config.yaml
n_experts: 128
d_shared_expert: 64
activation: "glu"
routed_scale: 1.0
balance_bias: false
init_std_router: 0.0296
vocab_size: 4096
norm_eps: 1e-06
optimizer: "adam_atan2"
seq_len: 512
Below are experts of layer 7 (counted from 0) of a mixture-of-experts language model. Rows are named gate (a neuron's input weights, with its number), up (a neuron's input weights, with its number), down (a neuron's output weights, with its number) and show model dimensions 0-127. Each number is 50 + 15 x the weight over its row's rms, rounded and kept within 0 to 99.
Before each expert's rows: "mostly gets" lists some tokens that are sent to it at least half of the time. This comes from a sample of Wikipedia text that the model never trained on.

# expert 58
mostly gets: " played", " took", " began", " announced", " won", " released"
gate0:45 36 60 42 32 35 47 59 61 47 36 40 40 37 30 29 54 76 35 52 36 39 70 42 75 50 50 72 54 40 46 84 44 58 48 63 39 53 34 23 32 55 60 55 56 53 38 33 39 47 43 64 55 19 54 44 80 78 29 59 69 39 34 79 41 60 38 46 10 30 48 81 38 77 64 46 48 67 48 31 40 39 46 38 59 46 69 51 33 05 44 42 50 42 29 38 54 24 57 63 53 72 61 37 39 52 55 58 48 45 57 46 44 39 29 29 58 52 50 33 53 47 45 78 87 45 38 46
up0:61 48 43 63 54 48 55 56 53 51 41 54 84 50 86 37 76 57 54 55 50 50 85 69 58 46 71 70 54 30 70 78 32 19 41 41 57 47 62 51 33 51 57 66 55 56 39 54 46 66 58 60 50 47 76 59 67 28 53 88 59 64 59 63 59 59 42 51 63 54 13 46 62 55 84 67 66 47 73 60 58 56 41 47 35 67 40 48 40 22 58 50 60 68 71 58 66 63 44 41 42 30 54 58 56 25 34 56 69 20 63 36 45 66 56 27 86 36 57 55 46 61 47 66 50 45 24 38
down0:64 32 55 50 54 63 59 49 51 49 36 74 41 33 51 23 33 48 52 65 37 54 58 38 37 54 54 19 64 67 73 37 54 54 66 60 50 48 81 58 77 65 68 49 70 32 44 62 43 92 62 63 55 56 77 39 46 34 67 65 60 43 48 08 57 19 50 55 29 69 23 57 45 79 38 57 72 81 33 32 70 42 63 51 67 47 51 49 68 49 26 48 59 73 39 30 34 61 50 50 61 41 37 43 21 46 46 38 43 34 53 43 53 49 30 49 38 68 57 70 54 62 44 38 40 55 70 29

# expert 97
mostly gets: "ially", " been", " are", "ically", " professional", " were"
gate0:61 40 68 56 41 56 41 56 43 59 89 45 51 59 57 51 45 79 35 16 40 27 55 68 59 49 55 41 45 58 55 54 22 25 37 61 27 46 46 45 71 54 33 30 49 52 42 38 68 42 34 39 57 38 69 64 31 38 54 62 48 37 37 55 60 65 05 57 71 57 27 38 57 78 46 21 70 65 51 66 19 60 54 52 42 55 47 35 46 55 51 38 42 58 63 35 43 43 10 52 82 60 51 44 45 88 41 38 70 45 51 65 41 37 33 42 66 41 38 54 48 36 48 36 25 71 67 36
up0:34 43 56 62 36 65 66 45 31 58 56 82 53 54 47 68 61 64 42 76 68 19 27 79 52 67 52 45 66 55 31 77 61 67 40 62 51 63 58 49 71 52 25 47 38 58 30 78 71 38 68 33 53 46 43 67 36 91 24 46 37 40 43 39 57 40 45 50 49 47 60 24 43 48 44 68 43 36 46 33 37 25 58 58 46 55 51 51 47 21 44 58 17 75 64 32 46 82 75 57 53 74 67 32 59 50 68 49 37 36 53 39 39 38 42 49 69 36 32 60 54 48 76 49 58 51 56 75
down0:70 65 59 48 57 39 26 60 42 17 31 67 54 59 37 41 43 47 55 50 71 62 52 73 28 64 40 50 56 71 54 40 58 25 58 37 68 42 37 54 68 71 49 53 51 54 65 69 46 56 63 49 76 44 61 38 69 89 66 50 63 40 45 62 42 58 59 60 57 54 70 19 52 34 97 52 33 38 52 60 28 38 84 48 64 57 50 68 44 45 46 21 38 33 34 51 46 45 35 80 82 36 73 51 52 77 59 44 53 35 48 69 78 61 55 48 46 57 51 35 27 40 73 54 66 58 48 60

# expert 29
mostly gets: " and", " but", "',", "\",", " or", ");"
gate0:58 39 60 45 53 38 60 54 72 38 36 16 62 77 50 31 57 60 48 36 83 28 18 54 51 45 36 77 74 71 53 52 36 65 81 50 60 39 62 58 58 49 42 54 27 30 59 80 39 44 43 39 49 50 88 56 70 47 23 70 43 62 38 20 65 63 53 55 48 55 73 49 63 53 66 42 55 77 51 63 74 71 39 45 40 45 46 39 45 59 52 52 51 49 47 43 45 30 62 53 42 69 39 67 49 54 43 53 51 35 17 62 69 72 49 29 44 65 37 39 92 37 36 25 50 55 62 45
up0:69 55 78 62 83 37 61 49 26 44 58 36 70 61 67 33 53 52 39 51 76 39 29 51 28 54 32 53 54 64 41 44 61 48 67 61 59 40 73 41 21 49 33 42 36 45 63 52 36 47 44 21 53 59 64 62 41 51 39 41 69 40 47 28 66 62 51 48 59 31 57 22 49 57 77 40 58 49 37 76 34 44 19 34 41 45 37 48 51 74 53 70 11 55 72 56 40 78 62 46 35 59 32 54 51 52 46 74 47 39 52 56 80 46 50 49 27 68 34 47 71 42 42 51 36 03 54 59
down0:66 60 77 52 34 50 36 19 58 38 56 61 43 48 50 43 78 19 27 38 60 30 53 64 21 36 56 58 41 78 27 56 36 48 38 49 44 47 71 55 63 58 39 51 52 60 45 74 48 35 39 47 07 44 65 56 30 39 36 30 43 42 50 24 61 64 84 61 81 47 34 22 48 74 62 48 54 46 75 53 36 45 54 41 68 57 59 57 19 35 32 64 67 73 54 67 40 49 55 51 51 48 44 45 55 20 53 41 53 36 48 35 41 65 70 34 57 58 45 20 52 51 78 62 53 66 61 61

# expert 44
mostly gets: " Candidate", " –;", " Result", " Season", " ×", "-y"
gate0:88 36 65 53 42 65 29 72 56 56 68 72 47 81 44 67 48 62 34 40 42 31 43 58 32 51 45 46 96 61 53 41 43 68 53 76 59 67 72 66 68 66 47 40 76 43 53 60 48 53 63 80 27 40 27 36 48 57 36 51 63 28 83 54 63 69 66 40 42 38 67 53 61 43 62 62 68 76 77 51 58 51 36 53 49 66 62 41 35 30 79 53 52 32 28 71 40 46 40 48 54 60 40 67 45 57 36 57 49 54 64 29 66 40 46 55 59 52 69 37 75 55 44 47 49 30 66 71
up0:65 20 53 47 42 61 47 27 70 75 77 47 40 40 41 63 29 49 48 54 39 66 63 45 72 75 53 54 71 52 56 65 60 56 58 50 43 78 58 80 53 51 50 40 65 74 48 45 51 56 27 23 37 54 41 57 86 53 16 18 05 36 59 41 49 66 45 41 45 31 49 44 48 59 45 41 35 60 73 47 56 33 52 48 48 62 58 50 45 61 34 47 57 47 52 58 59 30 48 34 64 62 30 55 56 51 69 78 34 46 55 60 55 47 74 32 33 45 76 72 90 23 60 47 51 34 41 54
down0:35 24 41 68 33 66 51 48 77 39 37 49 60 53 58 28 50 48 48 32 49 67 52 43 41 41 57 35 54 45 55 39 30 74 62 33 37 50 43 49 50 23 63 63 68 18 47 89 50 57 61 35 57 52 51 47 66 49 33 46 75 56 59 49 39 62 62 57 80 73 34 82 30 50 49 21 49 70 42 59 66 34 53 39 81 38 38 64 38 63 61 36 83 29 33 82 45 48 52 66 52 51 51 56 33 60 56 38 43 44 63 43 49 59 62 82 61 64 63 21 70 72 63 43 50 41 21 69

# expert 12
mostly gets: " while", " However", " when", " where", " although", " because"
gate0:50 72 43 24 39 48 39 65 30 41 30 30 44 61 52 96 32 64 49 50 10 47 61 32 83 78 67 56 42 56 37 35 52 65 48 71 50 80 47 59 45 65 64 54 56 36 24 69 74 49 53 65 48 48 57 51 40 26 64 58 44 44 59 54 26 51 45 47 34 41 55 49 80 31 45 42 43 44 46 34 68 48 52 53 37 26 91 20 67 48 16 65 42 53 48 35 64 63 58 45 62 90 62 73 57 54 53 47 37 53 58 41 42 43 53 53 56 50 41 50 66 44 48 46 46 70 54 71
up0:50 20 57 61 33 45 38 68 36 33 24 35 45 33 40 34 39 47 60 36 53 36 64 52 47 64 28 32 68 64 57 38 41 56 32 55 53 42 68 58 52 05 54 59 41 59 62 52 43 30 43 60 34 61 11 52 54 60 52 66 73 39 98 43 58 36 37 29 36 39 89 54 66 29 57 49 34 59 38 32 36 38 75 77 50 13 70 50 33 59 28 47 39 59 34 59 56 45 51 46 78 68 48 53 53 59 43 43 45 49 42 48 44 60 72 72 37 62 34 35 45 41 54 66 41 55 46 62
down0:64 49 60 25 36 60 17 64 53 42 30 35 28 54 21 52 27 57 70 47 38 29 90 42 23 59 62 24 74 50 50 21 43 65 35 33 55 46 46 54 63 40 33 58 48 39 55 60 48 35 26 57 22 48 41 43 35 38 48 64 41 64 36 48 53 48 71 39 56 43 46 30 65 66 34 27 58 34 51 43 46 44 53 58 39 38 65 51 56 74 22 63 64 68 47 39 44 34 47 47 78 54 52 57 76 38 46 56 48 46 55 42 29 88 31 31 45 43 56 73 59 55 22 81 54 70 39 47

# expert 96
mostly gets: "š", " Website", " Sch", " ISBN", " Cz", " Bh"
gate0:57 60 72 47 54 27 40 53 53 51 51 65 61 62 59 42 39 69 48 19 50 54 53 80 72 36 43 52 44 44 44 35 29 64 58 67 54 47 32 54 45 62 43 67 24 37 81 75 44 61 32 40 53 38 38 97 42 77 50 39 94 52 46 41 52 49 49 44 48 26 29 59 71 67 56 45 64 65 68 43 51 35 46 57 40 52 56 39 54 39 55 39 26 33 52 44 68 58 72 52 54 23 18 63 22 43 62 52 59 74 52 54 83 60 48 74 53 51 25 59 52 53 60 37 50 85 39 60
up0:53 60 41 31 66 54 55 39 57 60 74 44 27 46 55 81 28 53 60 53 67 18 44 31 38 32 65 59 29 57 56 31 49 38 21 53 71 62 43 53 41 15 47 37 67 56 49 38 25 35 36 58 70 25 49 60 46 64 26 54 46 68 37 44 70 57 70 16 40 49 36 50 25 45 65 35 54 28 53 59 63 44 28 52 35 65 67 43 64 78 37 51 49 46 53 48 39 52 65 33 55 33 45 48 10 59 57 38 47 42 70 37 43 62 33 41 43 73 68 57 67 49 88 76 38 55 64 40
down0:33 50 19 22 33 71 27 76 57 44 61 43 48 62 57 55 31 43 61 48 47 72 59 66 71 66 48 67 15 38 36 29 26 70 44 21 43 51 39 59 64 63 59 58 49 43 61 30 44 14 35 66 72 64 33 54 55 47 47 29 30 32 41 42 54 42 48 56 46 55 76 30 33 35 44 33 69 33 46 27 56 45 43 57 54 54 50 51 73 27 58 30 34 42 14 66 49 41 28 49 49 51 55 34 56 67 33 36 42 64 34 22 54 61 53 45 59 39 52 63 65 47 68 43 32 35 72 78

# expert 0
mostly gets: "iy", "akh", "hi", "ā", "е", "ō"
gate0:48 61 61 38 61 32 39 63 53 62 46 43 23 39 54 51 33 67 62 01 47 42 51 46 35 60 59 50 50 59 32 47 74 75 41 56 52 47 52 73 42 59 40 64 44 73 54 50 51 68 44 55 45 40 31 75 47 28 85 53 86 46 51 48 36 46 44 63 52 84 48 37 73 63 78 17 54 43 32 26 31 35 84 40 37 62 32 44 37 63 32 46 51 52 37 44 54 67 88 49 51 51 47 58 43 33 46 59 52 37 62 53 61 81 35 16 40 45 36 41 53 55 29 34 52 36 58 50
up0:49 67 53 56 33 67 51 65 40 70 50 68 50 51 40 61 49 41 32 53 49 35 25 74 55 41 55 75 50 43 46 65 57 49 51 62 54 48 39 75 48 61 68 50 47 50 46 42 28 50 62 70 67 41 38 50 67 30 55 12 36 50 43 54 51 26 52 51 38 37 34 47 31 49 56 80 38 50 80 50 38 44 55 48 77 11 55 90 16 67 42 89 71 38 40 48 43 22 65 39 57 59 45 46 22 63 44 69 58 59 57 43 20 67 44 50 55 28 80 39 56 39 50 82 51 44 45 45
down0:46 53 56 40 35 58 60 55 49 44 63 41 59 59 68 26 28 53 34 70 37 51 33 58 42 29 55 72 53 39 51 21 48 41 45 53 67 54 45 65 48 60 14 47 22 74 17 65 39 66 39 41 71 24 55 59 30 55 35 44 47 52 32 68 68 54 30 55 90 46 58 68 17 38 46 37 56 28 48 44 57 45 53 35 46 47 56 66 65 31 82 35 38 31 52 41 49 48 47 43 53 86 35 49 48 39 56 30 57 54 60 53 55 36 46 40 25 54 79 83 46 34 68 72 25 53 31 40

# expert 72
mostly gets: " Ch", " a", " ch", " its", " an", " The"
gate0:31 60 68 34 73 41 37 70 53 59 43 60 68 82 49 49 62 70 28 56 76 71 52 63 42 86 69 62 55 64 32 64 51 54 50 48 69 46 57 46 62 36 45 64 61 47 59 47 59 33 44 99 58 45 49 49 52 75 73 60 43 54 40 53 74 36 71 37 58 40 43 43 68 46 30 48 53 60 62 61 53 88 65 54 64 48 72 49 57 64 64 59 66 44 54 56 51 24 64 43 67 33 33 55 38 50 62 60 24 58 28 50 14 49 49 62 59 39 49 21 49 41 68 42 32 80 76 53
up0:46 48 48 39 59 39 92 40 61 75 52 40 60 65 71 49 29 45 56 55 85 47 45 54 38 48 44 68 48 52 54 57 27 47 61 45 68 85 54 58 46 56 62 72 38 36 65 50 79 85 33 57 44 60 36 54 57 49 52 74 66 66 33 48 35 36 51 71 39 74 37 54 84 36 41 26 62 45 55 64 54 67 54 61 50 60 73 64 44 63 50 87 60 54 78 42 38 44 52 47 39 21 71 60 51 72 18 67 40 46 62 26 59 49 37 38 54 30 25 29 55 51 45 66 29 48 55 46
down0:32 39 51 34 36 27 50 25 56 53 67 60 69 73 38 38 30 44 35 30 84 53 78 50 47 61 29 35 62 42 40 35 48 37 62 38 40 53 58 20 67 49 59 43 68 66 38 35 81 52 23 27 49 59 54 46 59 51 58 57 38 41 56 62 62 58 77 33 14 54 52 39 31 39 58 64 66 58 34 49 56 22 70 68 36 64 43 49 49 57 61 44 36 51 73 52 35 34 42 37 48 58 77 73 53 47 51 49 31 59 51 84 43 17 73 35 49 57 44 37 50 29 51 65 14 57 61 58

# expert 127
mostly gets: " with", " won", " including", " played", " used", " made"
gate0:40 43 71 47 39 22 36 47 55 46 45 35 47 41 46 41 51 58 39 50 63 46 37 54 53 56 72 62 54 58 32 59 34 45 78 60 32 37 08 40 56 42 27 97 42 47 38 51 23 40 55 61 62 34 38 56 38 56 45 60 74 43 43 31 67 53 64 34 42 28 82 36 60 61 53 43 56 57 32 54 41 72 32 46 53 41 80 25 64 21 20 43 38 54 64 71 51 38 45 45 53 49 51 58 60 68 32 67 54 77 54 34 61 37 27 32 52 22 70 50 43 75 51 51 20 68 27 53
up0:48 26 68 55 40 50 48 50 39 39 44 48 40 37 66 51 62 57 41 58 55 41 38 66 57 49 74 63 28 66 30 37 42 51 69 62 65 54 38 59 52 48 55 57 59 54 13 37 70 46 46 75 38 47 55 49 44 55 43 49 56 47 34 10 41 70 73 20 34 36 90 66 74 53 43 22 67 15 35 66 33 79 06 37 41 36 56 38 64 51 58 43 70 52 62 58 44 37 61 28 50 58 66 45 62 35 48 48 36 34 49 21 69 59 39 60 51 40 45 42 45 71 52 38 40 65 34 78
down0:52 34 51 63 45 48 61 67 39 29 56 44 40 22 70 40 52 41 38 28 82 50 34 44 47 66 61 54 51 61 19 71 34 48 37 50 47 51 35 50 46 70 14 55 54 49 24 64 48 43 40 65 39 13 33 28 63 47 91 75 51 44 42 43 48 50 60 69 42 31 31 39 71 51 40 64 30 64 41 42 34 43 53 49 57 61 60 30 50 60 32 68 43 56 49 53 49 67 51 50 32 38 45 15 31 55 61 59 50 56 39 14 41 48 47 15 59 32 87 80 51 44 46 64 62 58 48 45

# expert 40
mostly gets: " pro", " sub", "Pro", " Pro", " non", " Be"
gate0:56 39 52 33 61 59 48 76 54 58 76 61 39 54 10 48 50 64 80 52 37 28 61 43 59 39 50 59 58 78 42 70 23 73 49 41 37 21 88 44 53 56 35 62 65 28 45 63 46 58 56 54 60 52 56 73 56 58 50 50 38 11 47 81 46 46 63 77 55 61 43 53 42 37 31 35 75 42 34 47 43 46 53 72 19 70 79 35 43 40 70 58 29 45 51 36 59 33 54 60 45 39 41 77 56 63 38 55 50 31 56 38 26 35 27 66 62 50 64 27 61 59 42 39 38 43 36 59
up0:33 28 73 52 44 67 53 53 62 40 75 60 57 50 55 34 57 53 63 33 52 37 89 70 48 41 79 47 64 24 50 60 47 63 27 62 58 39 51 39 54 52 32 43 42 58 93 34 49 51 27 19 37 42 41 59 64 79 36 60 45 70 47 73 61 67 48 57 77 54 42 56 52 51 61 56 48 42 85 60 61 66 40 50 61 42 41 54 58 62 43 65 30 83 30 33 73 52 46 46 41 22 76 72 38 69 35 49 38 46 64 42 60 57 55 57 59 75 61 63 77 27 33 47 68 39 39 50
down0:47 80 66 31 70 55 76 48 61 69 29 48 53 55 38 26 75 50 62 53 28 58 72 56 64 24 77 45 59 36 30 38 60 63 27 57 12 56 70 58 63 39 52 41 29 52 64 50 70 78 48 19 57 26 43 41 50 68 39 59 54 51 26 38 46 53 71 43 31 68 49 55 41 52 33 77 49 36 47 46 83 77 55 38 44 69 45 49 51 34 55 41 41 53 58 59 32 79 43 46 34 46 32 54 39 32 45 56 39 44 42 50 44 71 23 49 43 55 47 51 54 40 37 66 57 27 15 70

# expert 80
mostly gets: " three", " four", "60", "31", " six", "35"
gate0:61 59 53 50 31 42 65 47 50 54 27 40 49 27 47 27 54 62 56 51 34 55 57 39 25 60 47 60 55 62 48 67 30 59 44 61 56 50 57 61 48 65 23 61 49 33 55 67 36 77 64 84 49 50 45 63 60 49 58 73 44 79 36 46 32 51 37 80 42 00 56 55 53 46 33 46 50 50 35 55 29 45 48 52 43 87 49 29 45 28 46 53 43 58 16 65 42 62 38 46 30 37 26 29 64 37 35 78 60 51 60 36 53 51 57 22 48 39 70 43 24 98 57 33 49 47 57 53
up0:53 29 57 60 58 41 47 39 57 42 79 48 79 69 30 81 48 40 45 73 16 38 65 34 75 59 64 52 18 48 43 55 64 43 58 54 35 39 50 44 56 61 53 52 48 53 34 55 58 59 17 49 42 67 49 63 36 47 60 34 66 17 59 58 49 57 77 04 54 58 57 31 38 33 57 52 15 63 50 40 55 49 59 58 45 51 39 64 53 49 42 53 51 49 95 45 63 50 66 59 34 55 83 39 31 48 54 45 47 50 72 48 34 55 78 62 44 61 34 43 77 17 46 43 28 44 53 40
down0:66 39 53 38 42 35 70 34 22 23 78 50 13 45 49 44 30 52 47 25 37 34 56 33 32 49 43 48 71 55 40 64 41 43 37 47 14 49 33 37 49 55 42 56 29 25 36 38 59 41 27 44 25 57 72 45 70 41 55 97 47 57 55 59 57 55 68 54 37 44 54 53 41 46 42 49 60 71 66 54 69 43 32 20 54 39 59 42 30 57 86 50 23 48 59 55 40 49 51 66 51 32 60 53 57 33 77 47 58 25 32 58 53 29 40 64 24 57 56 58 49 31 52 49 61 28 51 25

# expert 22
mostly gets: " from", " against", " between", " during", " around", " on"
gate0:46 51 74 66 47 52 57 64 56 66 52 18 47 37 58 43 64 63 34 34 61 32 30 31 46 32 00 67 53 59 58 21 25 72 72 63 60 42 23 52 45 71 30 73 29 35 72 24 46 47 54 71 70 53 44 37 57 48 66 54 69 56 35 32 51 55 47 61 58 36 26 49 64 47 55 43 79 49 39 53 59 57 41 31 42 56 47 76 44 64 20 49 43 51 25 50 39 67 82 54 30 24 45 65 54 37 37 54 49 31 53 41 59 24 56 50 40 43 68 30 53 63 58 41 59 43 39 70
up0:55 39 55 58 66 55 35 40 59 70 30 37 32 52 53 43 68 49 72 63 20 50 87 46 46 47 41 47 44 24 39 33 45 57 36 14 62 74 53 44 53 41 21 58 63 54 36 27 72 44 70 44 75 35 55 45 47 55 34 52 65 15 32 26 35 67 32 35 05 35 40 20 43 57 46 31 20 59 52 34 64 57 37 36 59 71 71 61 53 49 54 45 34 54 55 32 48 47 45 58 59 23 36 48 52 46 63 44 14 36 54 49 67 37 48 34 54 55 52 67 46 30 41 40 41 56 55 34
down0:44 45 66 45 51 34 57 57 46 49 61 43 35 54 38 57 42 64 37 33 45 32 51 33 69 48 42 41 33 59 62 45 62 68 25 57 89 38 61 47 71 54 44 34 40 45 61 30 35 54 59 57 32 95 36 49 39 29 60 37 36 33 47 83 41 63 46 46 25 50 58 76 44 65 41 42 34 48 34 58 37 47 14 52 64 29 68 66 21 48 56 54 32 39 43 46 30 38 39 47 55 64 25 36 30 84 44 31 77 41 48 61 73 62 46 57 75 31 58 62 55 22 64 74 44 67 39 65

# expert 45
mostly gets: " near", " off", " north", " through", " south", " &"
gate0:51 80 53 30 39 40 68 46 55 49 60 49 32 62 37 51 48 54 53 54 50 83 37 56 48 53 61 18 66 64 66 43 56 66 52 56 21 42 37 54 47 41 49 74 61 58 39 72 64 43 64 76 48 54 23 37 44 43 71 56 53 30 37 59 51 57 71 40 46 47 65 55 74 48 52 34 51 38 26 55 43 40 58 30 06 64 80 17 36 49 36 75 44 51 51 54 53 27 18 43 47 39 00 43 34 54 51 38 59 71 50 61 46 61 52 59 44 49 50 63 39 72 86 43 50 44 31 45
up0:55 66 11 74 50 41 39 58 53 26 69 85 38 42 75 45 31 57 75 74 48 58 48 45 57 32 49 51 36 49 73 67 46 59 37 60 55 37 38 29 43 29 67 64 34 71 21 82 33 45 44 55 46 48 33 44 52 56 44 53 63 55 59 55 63 67 49 52 31 44 41 40 43 44 18 57 43 57 30 47 45 23 81 59 75 57 73 57 36 36 43 69 30 27 76 46 52 47 50 63 51 30 39 36 39 35 45 44 58 22 82 64 57 79 64 54 69 41 53 42 52 48 53 59 69 56 37 71
down0:59 66 40 54 53 63 45 62 63 52 47 48 50 43 49 62 60 59 46 60 72 29 32 54 60 66 67 60 76 37 31 62 63 59 33 54 35 35 70 42 57 24 55 32 45 25 48 30 28 66 34 17 52 47 67 51 51 13 32 47 46 28 13 53 67 42 39 76 54 37 40 32 79 74 37 58 65 51 29 60 58 79 36 27 62 70 39 56 61 62 30 23 68 07 69 58 49 49 61 38 25 45 47 40 56 36 70 51 26 46 33 52 64 53 47 53 53 49 67 40 54 50 34 52 32 43 52 61